Experts of a small language model.
Size: 9 layers, width 256, vocabulary 8192, 17.2M parameters.
Experts: 128 clamped SwiGLU neurons an expert, 3 picks a token, a sigmoid router.
Training: 625M tokens, 9533 steps.
Below are experts of layer 4 (counted from 0) of a mixture-of-experts language model. Rows are named gate (a neuron's input weights, with its number), up (a neuron's input weights, with its number) and show model dimensions 128-191. Each number is 50 + 15 x the weight over its row's rms, rounded and kept within 0 to 99.
Before each expert's rows: a language model's description of what the expert responds to. This comes from a sample of Wikipedia text that the model never trained on.

# expert 10
What it handles: Single capitals and first pieces of split words, often inside compounds or foreign terms, such as KeyBank, NewsRadio, arch-bishop, par-atransit.
gate3:32 71 44 53 66 36 66 63 25 61 30 53 52 66 70 62 50 56 43 72 63 64 58 65 43 83 26 65 68 58 63 49 62 60 55 64 24 67 58 30 34 43 61 43 41 29 34 51 40 29 56 35 64 60 39 46 48 63 30 55 51 81 42 54
up3:28 50 56 50 43 74 14 66 54 49 27 62 42 58 33 33 70 59 68 31 66 35 34 32 72 24 47 40 55 39 64 29 69 47 41 43 40 11 28 38 42 62 50 66 48 63 59 40 51 61 45 35 28 21 63 66 30 43 51 70 84 51 74 57
gate4:48 74 31 59 73 35 46 24 62 59 15 40 49 45 44 39 42 50 37 71 25 62 37 57 59 68 52 31 24 60 40 61 53 95 59 20 72 56 65 40 52 47 51 50 40 14 59 50 67 64 32 38 47 40 38 29 34 49 52 71 38 45 36 63
up4:59 32 49 43 51 62 78 52 58 88 33 60 52 65 50 40 23 48 58 56 68 45 71 51 57 35 47 48 47 54 59 57 65 42 45 35 37 69 57 45 58 67 52 58 51 30 51 47 52 31 57 57 41 40 47 53 48 93 75 23 54 50 93 58
gate5:76 37 43 62 77 36 49 41 59 29 77 27 79 59 34 27 48 77 60 63 61 30 51 48 55 56 09 66 14 60 56 75 42 41 21 42 49 29 60 39 79 51 52 66 61 27 56 80 55 34 56 43 50 37 57 54 48 62 59 51 66 39 58 29
up5:40 21 40 74 38 27 56 30 98 49 39 60 41 44 64 64 53 64 77 54 84 52 49 30 39 56 66 38 61 43 36 47 57 57 52 51 68 63 25 51 52 75 66 38 54 42 45 41 61 28 30 55 48 51 57 51 20 70 50 57 41 62 38 62
gate6:62 37 36 54 48 38 36 60 46 62 22 58 51 30 43 32 61 22 39 30 32 89 79 73 70 60 58 40 78 43 42 48 51 69 56 55 68 52 59 61 48 51 55 37 81 70 52 51 63 57 42 32 45 38 41 33 62 39 58 44 61 47 65 45
up6:54 54 49 29 40 60 50 47 57 39 79 76 42 46 61 40 46 67 50 22 46 25 22 29 77 51 73 46 62 53 50 60 40 35 66 56 56 50 64 44 55 74 56 25 46 22 38 53 58 41 70 53 60 35 56 52 55 52 43 43 50 48 56 29
gate7:61 49 48 63 58 69 48 41 61 44 45 66 46 43 35 38 64 39 76 28 60 61 38 66 38 40 68 39 75 55 62 34 17 36 53 50 58 29 55 69 75 22 73 19 41 63 30 47 59 76 42 31 62 52 60 72 63 59 46 55 60 23 47 41
up7:45 45 41 75 68 49 59 63 52 65 68 42 29 61 60 46 63 65 39 65 60 61 49 55 46 56 18 29 43 63 35 44 99 66 39 38 74 50 42 40 32 50 40 44 44 66 54 72 57 51 84 46 53 41 31 50 55 71 34 65 47 33 55 35
gate8:41 68 64 55 60 30 53 53 32 40 49 58 29 73 62 35 66 02 30 58 81 79 28 73 48 32 69 55 42 73 27 65 54 60 50 57 55 42 47 63 57 30 36 36 55 63 63 30 87 43 51 39 30 61 63 81 49 26 40 56 39 26 67 67
up8:52 64 32 39 23 49 45 60 64 50 49 64 77 41 31 59 46 55 62 48 71 49 27 71 40 61 35 31 47 70 75 53 70 71 65 48 54 40 60 42 22 45 44 59 35 70 43 51 59 37 61 47 34 83 64 41 31 39 40 60 45 34 66 43
gate9:46 70 57 60 74 63 28 41 38 70 51 47 81 67 30 21 45 45 55 45 83 70 56 37 32 58 59 65 67 44 52 42 25 67 46 53 50 53 61 34 59 57 67 17 60 46 56 48 64 61 32 48 33 41 33 59 54 30 66 64 67 44 30 42
up9:62 60 43 45 52 55 66 51 54 63 65 41 69 27 36 60 46 61 55 47 33 59 31 43 55 30 38 25 24 42 57 52 50 51 47 37 45 59 55 55 61 49 46 50 50 78 64 80 55 54 52 65 20 59 59 50 58 58 36 44 53 50 55 18
gate10:63 23 34 62 60 60 54 42 57 31 55 49 57 49 35 50 47 44 49 70 42 59 50 61 31 47 65 31 65 40 35 26 65 46 33 32 46 35 38 71 53 38 21 54 60 40 52 45 45 46 72 30 40 42 57 81 68 43 28 67 51 08 48 63
up10:35 53 36 69 29 30 67 61 54 46 33 85 49 46 28 42 66 45 65 71 46 51 54 64 63 50 66 25 42 53 56 61 61 37 73 36 31 21 36 54 57 50 58 48 72 33 54 34 36 47 17 34 45 47 46 46 70 37 30 62 57 61 51 29
gate11:47 43 48 62 39 54 26 35 35 65 53 56 36 62 62 42 46 13 61 57 32 29 34 47 35 67 37 67 52 84 68 56 28 24 42 52 36 25 61 77 50 47 44 68 69 38 63 17 34 56 51 64 60 46 52 43 60 43 47 55 39 45 50 53
up11:62 49 65 72 21 45 62 60 77 59 00 51 40 55 37 52 52 59 51 41 61 43 39 50 40 31 48 47 47 53 65 67 47 41 44 64 58 38 30 52 52 54 70 33 74 45 43 86 52 59 41 48 45 29 60 67 63 61 58 32 59 32 51 71
gate12:57 49 49 32 57 49 68 40 43 56 38 32 64 36 62 43 26 62 76 63 57 54 77 32 62 60 15 60 46 37 54 56 49 64 48 84 58 71 37 29 42 56 28 47 54 80 97 79 59 42 64 51 50 54 31 33 29 55 61 24 36 79 55 38
up12:43 37 38 77 56 50 65 35 77 31 63 53 54 38 42 63 76 45 52 35 34 46 30 34 41 66 59 47 30 34 58 45 39 43 66 44 53 57 56 99 57 69 59 44 74 42 21 58 40 60 17 34 27 71 70 43 38 60 78 65 60 24 47 44
gate13:67 43 59 48 32 35 68 43 54 62 50 66 51 44 44 30 74 59 41 46 72 51 66 64 43 33 64 46 69 46 72 41 25 47 31 61 75 35 53 71 54 65 32 85 51 79 48 65 38 77 30 51 27 42 42 43 34 52 32 64 66 62 48 36
up13:85 35 42 54 57 40 54 38 51 47 56 51 44 47 17 68 64 59 64 60 31 63 53 41 58 69 56 55 41 24 72 40 47 42 73 51 30 73 66 40 51 58 63 49 29 51 51 33 51 54 37 54 48 45 47 70 65 56 66 48 61 34 50 43
gate14:63 50 28 51 61 41 59 08 55 38 35 64 56 46 18 49 55 56 32 49 60 59 33 55 54 58 50 40 81 28 83 63 58 74 51 58 66 49 49 32 58 60 42 38 74 44 60 77 27 54 49 80 62 56 62 41 19 70 37 70 58 47 44 48
up14:50 38 66 79 61 67 36 64 27 63 42 62 49 59 52 24 49 46 65 48 40 39 67 43 46 41 57 42 37 66 64 82 76 63 57 63 29 39 55 51 46 47 48 49 56 66 56 33 49 31 48 42 44 63 72 39 56 62 87 73 45 53 55 59
gate15:31 15 41 76 59 39 68 49 38 47 45 53 54 42 54 62 78 30 61 36 66 35 35 53 43 45 60 51 52 43 30 68 56 51 53 73 70 71 86 46 59 58 25 36 46 68 41 44 50 72 64 34 50 53 49 68 37 64 55 37 44 37 31 66
up15:57 64 35 29 75 46 55 70 68 52 50 61 51 66 54 40 39 58 46 43 51 42 41 45 37 13 61 48 53 35 52 65 48 60 70 35 27 46 60 14 34 28 59 25 32 41 54 62 43 36 41 73 40 80 49 25 58 63 55 75 65 38 50 58

# expert 12
What it handles: Digits, counts and years in tables, dates and names, such as 1, 64, 1920, 2024, Babylon 5.
gate4:18 44 28 56 42 72 57 50 38 56 52 29 50 62 55 60 42 65 33 30 55 57 45 44 57 52 53 52 61 59 54 69 41 42 63 89 69 49 48 26 33 46 37 62 67 55 20 29 53 40 57 61 46 60 68 50 26 20 43 47 16 37 68 42
up4:57 61 64 57 53 55 21 49 34 54 51 28 33 40 74 52 70 60 58 31 52 17 49 59 43 40 24 43 62 67 80 57 61 71 81 62 75 79 68 23 44 55 62 43 42 51 40 59 38 41 44 30 56 61 64 44 48 64 42 37 31 36 58 38
gate5:47 43 63 51 20 40 61 53 19 72 51 42 67 44 68 51 66 69 17 54 52 56 58 54 50 45 51 50 38 64 79 33 66 26 59 64 41 39 18 38 58 88 48 47 50 50 45 57 28 26 20 47 41 58 46 57 37 45 42 61 58 65 80 47
up5:61 55 46 56 74 11 62 41 50 59 30 42 69 49 52 53 47 37 41 24 55 42 48 68 49 63 18 72 49 36 40 68 58 62 78 45 39 72 88 46 53 40 36 28 44 45 63 57 56 77 40 60 41 36 58 56 44 70 51 38 72 53 39 43
gate6:48 66 28 30 61 56 38 44 45 32 29 63 46 33 42 54 53 38 50 85 53 33 42 38 63 69 48 53 47 32 58 60 63 53 18 45 50 48 42 32 39 81 09 55 44 86 33 45 50 48 51 46 46 60 71 52 70 50 15 59 67 75 47 52
up6:45 67 51 51 66 59 25 45 69 46 49 24 51 63 64 47 34 53 42 44 44 53 49 63 35 47 17 57 50 11 47 53 24 63 36 71 49 67 58 58 48 38 64 45 53 43 51 60 53 43 22 60 45 40 30 43 51 42 23 48 34 54 67 47
gate7:58 56 27 40 60 40 10 61 30 33 54 47 36 22 56 47 30 54 40 51 52 50 60 39 59 60 68 65 54 44 55 65 37 42 53 49 33 29 52 62 54 66 58 56 31 54 41 29 38 33 24 46 54 44 54 28 43 33 21 64 37 21 55 16
up7:48 22 75 33 38 43 47 39 50 53 65 66 44 57 59 50 33 66 53 66 49 39 42 42 49 64 43 37 46 62 47 39 33 75 48 60 37 43 54 70 24 49 70 61 57 35 36 53 22 60 46 56 48 74 59 33 48 55 48 59 22 53 53 44
gate8:60 28 54 42 65 59 42 47 30 61 59 41 38 48 46 28 73 23 54 62 34 28 28 54 35 36 32 43 55 38 33 40 54 40 26 44 37 66 43 50 46 38 50 46 46 65 57 21 58 34 62 63 68 64 79 50 62 31 37 61 50 45 30 51
up8:44 36 51 58 65 41 84 75 66 47 68 41 41 33 45 56 46 37 11 47 45 42 39 34 32 39 41 89 59 74 66 67 37 25 33 58 53 63 68 41 30 31 45 63 57 79 69 59 25 66 36 49 40 42 48 37 38 52 45 57 29 67 56 34
gate9:60 54 54 57 24 36 31 35 67 69 59 44 62 39 38 46 71 39 45 48 32 43 69 39 51 44 45 27 28 77 28 79 52 56 52 45 66 23 40 28 25 77 69 67 57 46 28 45 58 35 36 48 52 31 56 70 68 46 25 72 45 50 56 69
up9:48 30 50 46 52 44 52 67 28 33 51 23 69 64 21 94 55 61 61 45 37 43 52 59 46 23 65 58 71 46 35 58 46 39 56 32 44 39 77 64 34 24 53 62 31 64 42 41 19 30 65 36 40 65 45 26 58 32 42 50 55 58 35 54
gate10:69 31 42 75 38 61 41 31 44 68 52 31 54 55 86 34 44 44 57 29 25 58 41 61 44 54 52 31 33 42 75 63 34 46 75 41 24 45 56 43 66 72 30 34 61 41 51 47 87 52 52 66 45 49 60 19 48 58 61 69 60 61 18 55
up10:57 55 26 49 40 61 18 53 55 64 29 36 33 32 66 44 49 93 41 31 85 65 75 36 52 50 82 76 70 66 51 77 66 35 55 38 55 46 68 47 35 44 43 76 53 36 52 22 45 67 28 57 39 48 53 46 71 30 51 45 58 69 80 81
gate11:62 57 70 43 53 75 45 65 30 55 34 53 30 40 37 48 35 32 62 73 61 50 64 46 59 56 41 58 46 49 20 14 57 35 19 35 23 56 54 56 46 55 48 50 47 81 46 46 48 53 44 29 47 46 46 65 73 52 42 68 45 58 26 65
up11:43 66 95 56 64 57 89 42 50 56 47 52 53 46 58 38 44 50 58 37 60 66 55 29 38 67 71 43 50 66 54 57 54 52 48 49 27 63 43 64 59 61 62 41 40 31 30 56 46 48 46 85 45 25 41 52 56 58 51 31 43 67 66 79
gate12:59 51 50 73 38 41 43 75 45 84 51 43 49 61 42 57 42 39 58 49 56 43 41 69 30 58 75 43 20 21 40 24 22 42 68 40 63 15 63 55 36 68 71 50 60 56 42 73 34 44 53 43 44 53 74 48 42 28 24 51 22 43 21 56
up12:49 35 62 34 57 46 64 46 29 54 39 28 69 55 31 22 56 27 77 33 38 54 35 56 59 61 42 48 43 48 36 27 84 40 48 63 60 32 52 60 62 74 25 70 56 47 50 50 62 47 74 45 61 68 50 46 57 76 30 44 64 45 41 38
gate13:51 45 77 22 39 50 50 57 35 59 34 62 41 41 50 40 41 43 69 82 70 43 55 50 59 45 29 68 37 62 49 49 53 43 66 53 41 67 43 27 50 56 63 49 53 60 48 32 55 12 63 48 53 65 51 53 77 51 48 48 56 48 36 51
up13:38 68 60 48 79 59 42 49 33 57 45 57 64 67 62 53 52 26 46 50 37 61 53 45 31 39 83 32 67 65 63 44 72 48 37 70 30 45 41 65 34 66 40 60 48 39 54 21 65 59 54 42 52 44 48 60 39 55 44 71 60 47 29 69
gate14:63 78 81 61 51 70 51 57 38 57 40 69 89 31 55 63 42 59 63 57 60 51 71 41 42 52 99 53 69 50 49 34 21 41 42 62 27 66 44 52 68 57 42 64 42 57 35 39 77 25 68 36 37 63 51 69 16 27 21 50 37 31 45 31
up14:51 67 56 32 62 31 32 38 30 52 43 51 55 52 58 34 37 58 59 48 56 51 72 49 55 41 57 54 63 85 37 49 16 73 62 49 47 56 59 58 72 49 40 29 60 55 41 46 70 79 43 60 61 59 50 37 31 75 38 65 59 57 27 61
gate15:68 55 57 53 70 52 38 26 49 09 47 54 51 61 26 46 85 35 57 82 56 68 46 61 52 48 61 59 33 59 29 54 44 57 30 39 44 38 34 71 75 64 68 29 37 74 36 78 31 55 40 56 35 43 29 48 46 67 30 44 73 51 49 41
up15:47 37 71 27 55 55 37 30 79 69 56 29 45 66 62 39 49 69 54 49 29 62 64 32 23 54 84 61 31 67 63 67 34 34 60 36 63 45 56 54 41 57 51 79 62 62 44 45 40 62 53 48 51 30 42 56 62 44 37 54 58 60 29 53
gate16:63 63 46 23 75 63 47 72 47 49 28 67 74 50 59 78 52 47 83 59 63 49 57 81 21 39 30 23 43 62 52 45 56 57 48 46 42 55 48 63 53 57 30 53 33 38 56 44 75 65 64 63 59 72 76 46 61 50 44 61 53 44 39 41
up16:31 75 64 57 43 58 46 36 29 26 40 51 46 63 56 62 31 25 27 47 75 56 45 69 20 48 47 61 53 61 45 42 61 60 41 31 21 46 42 74 27 52 48 44 68 85 38 64 50 29 52 51 45 44 20 41 46 60 60 49 25 62 65 37

# expert 9
What it handles: Word-internal consonant clusters in the middle of split words, such as ce-din-g, ce-met-ery, cho-ps, Sp-lit.
gate3:34 42 50 36 59 74 63 33 48 49 36 07 32 59 66 44 48 19 48 59 51 62 46 39 57 75 78 43 45 47 32 45 49 47 58 61 52 32 71 39 36 45 56 28 29 79 47 68 32 60 34 38 57 45 41 50 36 38 42 38 46 55 61 33
up3:46 66 52 32 42 79 61 59 52 53 63 60 39 73 35 39 52 50 76 83 60 36 84 44 28 46 62 52 39 38 40 66 38 18 44 45 46 48 46 51 48 49 57 68 70 53 46 36 33 65 46 37 38 69 70 59 47 47 86 44 50 76 25 35
gate4:42 32 65 45 54 47 60 51 32 58 40 62 45 42 53 64 73 64 70 43 36 51 49 46 44 57 70 55 33 37 59 74 30 44 42 35 44 62 59 88 52 60 76 40 50 68 66 50 50 59 50 59 40 55 66 77 83 66 49 43 45 37 46 27
up4:30 50 39 47 45 61 48 55 41 64 44 61 39 46 51 10 51 34 54 41 46 73 72 62 65 41 39 64 50 42 44 47 52 50 48 43 26 43 31 23 56 38 45 80 33 37 44 34 62 54 69 46 59 50 49 43 43 52 51 58 55 69 41 75
gate5:23 32 68 65 27 51 46 55 34 78 63 67 73 33 69 36 49 46 42 51 62 33 65 65 56 69 39 64 41 65 63 39 46 24 48 37 46 71 63 40 47 68 72 29 28 37 38 62 44 52 32 53 41 41 49 46 47 37 58 69 46 58 54 27
up5:50 82 43 45 71 40 32 39 64 46 55 58 45 75 47 44 37 45 60 22 18 52 70 55 34 24 51 41 51 33 74 61 83 56 51 49 34 65 69 77 23 25 40 36 42 33 35 34 66 35 58 31 56 43 55 59 55 50 59 60 40 28 41 45
gate6:41 33 45 46 63 43 46 54 74 72 28 50 50 71 89 54 46 30 66 38 50 72 51 30 33 38 50 45 50 52 45 99 61 52 61 48 30 40 31 38 81 74 59 74 36 43 59 29 25 48 56 50 44 62 56 60 59 64 64 74 73 64 41 52
up6:35 53 32 71 36 84 41 26 47 40 54 66 53 35 34 26 76 82 42 29 42 56 58 56 52 19 21 47 34 46 48 43 36 49 42 59 31 36 24 36 62 56 38 69 30 60 39 42 42 50 84 44 36 49 32 59 67 47 34 28 62 41 31 53
gate7:59 31 60 60 43 48 62 54 35 44 41 41 44 52 39 33 33 53 40 43 23 42 96 54 63 84 32 37 62 64 48 68 30 47 44 55 35 39 34 68 74 67 65 39 47 27 32 45 40 35 20 44 32 30 59 46 45 86 58 40 44 50 37 39
up7:53 60 45 40 32 50 34 76 57 46 79 49 35 47 42 39 59 36 64 40 59 32 56 66 78 40 39 07 51 64 52 50 38 52 38 59 62 46 68 60 51 34 32 38 65 58 52 48 60 48 39 35 52 62 57 71 70 60 62 47 62 34 52 54
gate8:69 65 72 18 94 55 54 52 36 69 19 35 25 53 46 41 49 33 72 62 69 32 51 56 35 77 46 69 43 51 36 68 38 55 42 60 35 60 64 59 67 73 46 63 44 38 62 54 56 39 62 65 63 42 62 48 52 58 34 74 55 60 45 55
up8:49 48 33 19 54 45 57 27 70 52 58 46 33 49 71 44 50 66 51 49 31 45 37 58 66 28 24 47 30 76 61 72 40 83 44 59 54 58 36 43 64 81 77 54 56 65 56 71 17 34 23 47 33 57 64 40 71 42 35 46 48 35 52 15
gate9:50 62 30 60 51 66 71 71 59 46 58 41 51 19 47 69 80 28 82 24 58 67 59 43 45 55 35 48 51 50 42 20 57 56 57 43 51 41 56 90 40 33 82 53 52 26 47 54 83 35 73 68 39 51 53 45 48 58 55 54 37 72 51 49
up9:66 53 38 31 49 33 56 56 45 24 49 75 60 52 52 73 44 65 57 28 62 50 56 59 37 71 52 33 45 53 67 34 45 72 38 68 37 42 32 58 45 63 24 43 53 77 27 49 53 43 50 37 48 38 60 72 51 21 48 68 28 65 55 47
gate10:46 51 75 36 60 97 57 31 94 71 50 63 45 40 54 39 70 22 61 68 36 59 48 55 39 75 65 45 40 43 50 43 58 31 60 76 48 82 26 31 47 49 61 43 28 40 35 35 54 57 86 44 59 14 41 79 51 38 55 58 48 39 62 35
up10:40 49 29 21 58 68 31 63 42 49 58 31 90 39 37 48 33 61 21 61 68 46 51 54 32 64 51 55 45 44 40 46 53 41 57 45 55 39 73 81 23 44 59 40 72 51 50 39 61 41 30 37 41 64 39 52 55 73 77 69 59 61 40 29
gate11:39 56 47 79 53 15 26 45 58 44 28 72 52 48 44 43 69 46 73 87 23 38 77 52 74 72 39 53 50 74 67 52 67 67 45 24 54 63 26 43 39 27 57 48 19 49 42 59 44 44 42 31 57 40 35 56 71 30 72 39 65 85 45 37
up11:57 35 63 20 49 69 67 50 83 79 30 57 46 17 52 43 71 66 45 58 61 39 42 40 26 55 32 53 57 75 49 34 50 43 31 40 55 26 40 56 41 64 47 42 49 43 58 41 26 48 70 61 61 55 42 51 20 49 40 31 52 28 42 39
gate12:22 61 61 19 51 59 27 42 56 47 57 74 45 30 76 59 61 56 39 54 46 50 30 29 37 50 31 53 48 56 62 56 22 64 44 43 53 61 45 87 39 53 55 52 51 54 48 51 49 48 41 33 36 50 60 64 30 46 57 55 68 78 50 59
up12:43 67 53 34 49 58 26 40 51 34 46 55 61 66 51 57 48 49 76 63 33 52 60 68 59 40 45 57 38 40 77 53 46 66 55 33 58 58 61 55 48 54 51 55 59 36 47 50 50 71 57 71 64 46 40 28 47 54 46 49 32 27 77 36
gate13:38 60 45 29 50 63 54 23 57 52 53 48 31 46 49 28 54 35 60 73 32 27 35 45 39 38 40 53 49 45 55 56 56 39 45 40 44 53 72 64 46 48 36 44 34 67 24 22 37 41 75 51 22 57 62 43 53 45 36 60 56 46 46 49
up13:81 48 75 34 49 50 53 59 53 68 64 48 56 34 23 47 58 69 57 62 72 36 80 38 66 51 39 36 52 59 46 34 37 59 58 66 65 50 18 38 55 43 51 46 38 65 43 15 44 79 54 30 62 54 38 57 11 29 57 58 30 32 58 32
gate14:37 69 40 56 44 47 84 36 59 79 50 50 25 45 52 34 42 33 35 56 44 64 67 57 25 52 11 64 38 48 34 43 65 44 29 66 22 37 42 46 52 70 54 44 27 48 38 57 58 28 33 47 68 85 59 46 52 44 57 58 50 55 31 29
up14:20 36 46 47 17 51 20 36 45 49 64 55 34 33 28 53 75 71 46 60 49 38 86 35 52 34 23 50 69 67 46 30 49 33 68 42 46 69 42 52 41 50 55 62 16 51 90 55 54 48 40 30 31 52 61 51 41 65 57 51 29 57 26 37
gate15:60 38 49 62 50 61 43 50 47 42 53 36 76 36 81 40 50 49 69 28 46 42 31 67 17 18 74 47 44 61 60 78 77 31 27 55 75 33 67 46 50 68 34 71 26 36 43 35 36 51 66 46 69 33 45 71 38 40 42 45 55 72 52 56
up15:54 17 21 58 40 45 51 54 52 51 52 31 42 93 36 32 66 44 56 43 63 68 33 16 45 42 74 70 65 43 31 30 35 64 54 84 59 09 32 69 44 30 66 88 49 55 35 51 54 53 43 41 31 41 37 55 53 64 53 50 35 43 31 37

# expert 13
What it handles: First piece of a word split into several tokens, often after a space or quote, such as cy-linder, al-beit, dis-abled, pro-ne.
gate3:65 61 29 22 60 47 35 94 47 48 25 37 55 54 62 62 59 63 43 58 53 58 61 40 61 81 71 18 12 45 31 56 43 35 31 28 35 41 58 65 59 46 67 58 69 31 50 80 37 34 36 40 35 41 40 81 71 56 51 59 53 67 56 39
up3:40 61 64 28 38 53 41 54 79 53 47 36 34 67 48 42 37 73 67 66 53 58 47 47 36 48 47 51 80 52 70 47 68 51 37 65 56 41 31 61 50 42 51 50 48 64 29 65 67 45 47 53 51 28 41 30 39 57 13 44 33 48 35 54
gate4:62 30 32 25 59 64 70 41 33 49 39 68 69 43 36 43 17 42 54 44 77 54 53 43 65 32 48 58 58 36 62 32 58 29 44 10 68 47 44 46 45 56 57 42 34 73 34 61 16 34 12 39 28 50 73 37 46 27 41 50 58 61 56 32
up4:60 52 56 62 41 16 63 56 61 55 59 53 67 45 87 59 39 71 48 31 52 40 64 53 64 38 54 44 28 40 45 74 73 56 41 56 36 50 38 23 59 63 55 56 41 68 34 48 61 37 35 66 45 38 21 28 61 53 72 59 59 52 45 53
gate5:58 51 20 50 64 50 54 42 60 68 22 36 84 36 71 72 76 35 59 30 32 47 65 66 61 43 67 65 57 54 84 74 43 49 47 38 55 48 78 74 48 58 29 28 44 44 54 24 39 34 48 57 40 40 39 53 49 53 94 47 30 59 60 46
up5:46 58 56 76 23 41 45 42 43 49 73 42 52 40 40 21 45 71 66 53 57 86 36 43 49 64 83 61 47 40 50 87 72 47 44 50 67 42 63 77 47 55 52 63 64 64 74 50 54 66 33 26 75 45 38 78 25 36 79 52 64 58 45 41
gate6:37 48 33 33 64 55 42 36 26 50 37 49 48 52 40 45 50 42 58 56 78 42 57 45 46 48 49 41 49 28 62 59 60 52 43 42 74 65 46 52 42 40 55 28 56 33 40 49 12 57 61 56 44 77 46 93 64 65 58 47 27 66 50 15
up6:99 39 43 44 49 60 59 39 40 40 50 54 30 65 29 35 46 44 62 69 41 59 80 68 60 34 52 55 61 62 71 36 38 73 39 57 44 39 46 66 61 32 55 60 28 59 44 30 73 57 84 70 30 52 44 34 93 48 33 48 43 41 42 63
gate7:48 48 52 61 61 57 26 60 49 55 47 78 42 30 77 65 38 38 52 93 51 57 34 71 79 60 26 88 40 63 68 38 84 42 60 44 39 52 45 60 54 40 23 75 62 47 43 37 40 37 49 61 41 43 72 19 30 51 68 63 45 52 53 33
up7:57 51 57 52 47 65 41 45 33 43 38 51 48 50 57 71 64 62 33 47 58 53 38 51 43 36 50 43 51 73 58 28 42 39 46 43 65 24 65 58 43 45 36 50 49 49 63 61 59 33 41 50 39 58 31 19 70 47 49 44 64 31 13 28
gate8:66 67 36 61 51 38 35 31 58 52 45 47 70 52 42 33 65 44 50 40 59 44 48 60 64 39 60 49 50 37 60 47 51 36 48 47 71 66 54 68 42 62 47 60 55 33 20 56 62 38 41 52 35 43 51 47 65 50 39 35 69 62 56 34
up8:24 47 57 51 57 27 66 54 55 44 47 32 32 84 61 49 72 68 31 44 61 36 41 62 47 41 44 46 62 65 66 80 31 62 10 33 53 24 20 51 46 57 46 59 55 48 55 32 46 85 57 50 67 46 50 52 60 56 55 70 33 43 42 60
gate9:53 36 37 35 56 68 34 31 61 34 64 67 46 12 54 58 43 28 66 45 56 41 48 60 68 48 23 58 44 53 65 57 43 44 34 30 39 34 38 47 60 43 35 57 37 26 60 49 65 58 72 54 47 54 60 49 53 63 54 65 50 50 47 46
up9:52 46 49 45 28 66 54 58 08 26 60 44 36 57 41 39 85 47 48 70 42 60 59 72 54 76 48 51 52 59 46 39 80 38 59 37 65 45 52 31 35 65 54 63 56 72 62 61 32 58 73 54 52 66 55 60 62 64 53 35 51 33 36 59
gate10:48 47 44 41 27 54 48 40 37 54 52 50 54 36 77 41 47 34 51 64 85 48 28 47 46 38 36 31 44 16 38 67 62 49 47 48 63 41 48 46 73 50 79 53 50 48 47 60 24 63 68 43 37 37 44 36 46 46 35 56 46 38 38 58
up10:59 62 57 73 51 30 52 54 50 51 40 57 41 87 63 61 71 42 51 58 28 47 43 49 25 44 38 51 75 43 61 57 51 43 42 31 87 29 50 51 44 48 41 46 49 29 77 36 40 68 60 43 46 58 40 58 68 51 68 30 30 92 71 66
gate11:61 38 70 72 67 39 68 19 61 39 59 64 57 64 49 35 19 62 37 68 66 65 45 74 60 53 71 45 62 56 45 57 44 58 41 45 58 46 70 38 80 36 56 41 66 64 40 51 24 35 67 50 45 53 18 70 72 72 38 46 46 54 14 66
up11:28 35 43 44 44 44 64 68 63 55 17 55 53 71 47 46 54 62 60 19 31 51 51 23 52 41 63 23 34 40 72 78 50 41 07 40 62 38 67 55 51 61 74 39 57 52 56 46 49 85 37 28 54 65 44 25 60 36 39 51 47 50 64 33
gate12:59 34 64 38 67 48 38 60 53 40 41 78 43 50 60 64 53 49 33 59 59 61 41 58 81 71 35 73 66 42 82 47 50 43 52 50 37 59 40 58 44 49 28 61 36 34 73 59 55 17 41 31 42 38 56 54 59 50 35 49 56 66 34 46
up12:13 59 21 59 52 57 51 11 52 35 64 41 55 40 58 51 12 38 56 35 67 69 47 34 36 70 51 50 36 55 40 53 19 77 35 52 37 28 62 65 58 62 70 58 68 39 63 60 51 48 44 57 50 67 69 71 48 64 40 55 54 62 66 72
gate13:35 63 67 79 59 36 42 49 40 57 18 21 46 61 37 42 43 37 70 39 49 44 54 41 65 47 42 48 68 44 78 50 46 07 40 47 89 40 77 56 57 62 63 45 58 57 54 49 55 64 42 60 51 38 66 37 59 52 49 67 47 74 59 45
up13:75 76 44 38 32 37 34 38 46 73 40 66 49 69 33 54 70 43 52 66 79 74 42 69 56 60 74 54 29 33 56 52 28 55 62 90 34 33 45 60 32 45 49 24 58 78 68 48 68 66 47 31 22 56 27 43 30 60 81 63 65 36 42 35
gate14:48 67 45 48 58 37 47 37 43 51 59 51 43 62 71 57 55 55 43 25 55 76 73 36 54 46 28 49 66 82 76 35 64 40 38 27 77 46 29 65 63 45 71 49 55 42 43 44 58 43 55 50 43 36 19 33 65 43 44 49 46 61 45 39
up14:49 67 68 39 50 58 46 38 75 59 22 37 38 29 49 61 43 39 58 61 33 32 39 68 40 62 64 33 22 22 47 53 43 53 42 71 41 42 45 60 72 59 26 68 62 39 74 65 60 81 49 67 43 48 69 42 58 33 40 40 67 69 62 55
gate15:48 56 65 54 63 59 56 39 33 24 65 39 52 41 53 30 33 58 43 51 59 40 58 52 51 61 46 71 75 43 80 92 33 66 72 68 53 33 17 52 50 55 56 59 54 66 62 46 43 33 64 48 39 31 49 49 45 37 48 30 79 24 53 52
up15:54 50 39 63 35 37 35 30 29 62 51 38 51 45 52 27 64 40 40 67 48 65 49 31 61 34 61 39 19 76 33 65 62 53 43 50 37 37 54 36 42 50 61 34 47 46 53 46 68 59 59 58 45 47 55 41 58 56 61 42 35 47 35 47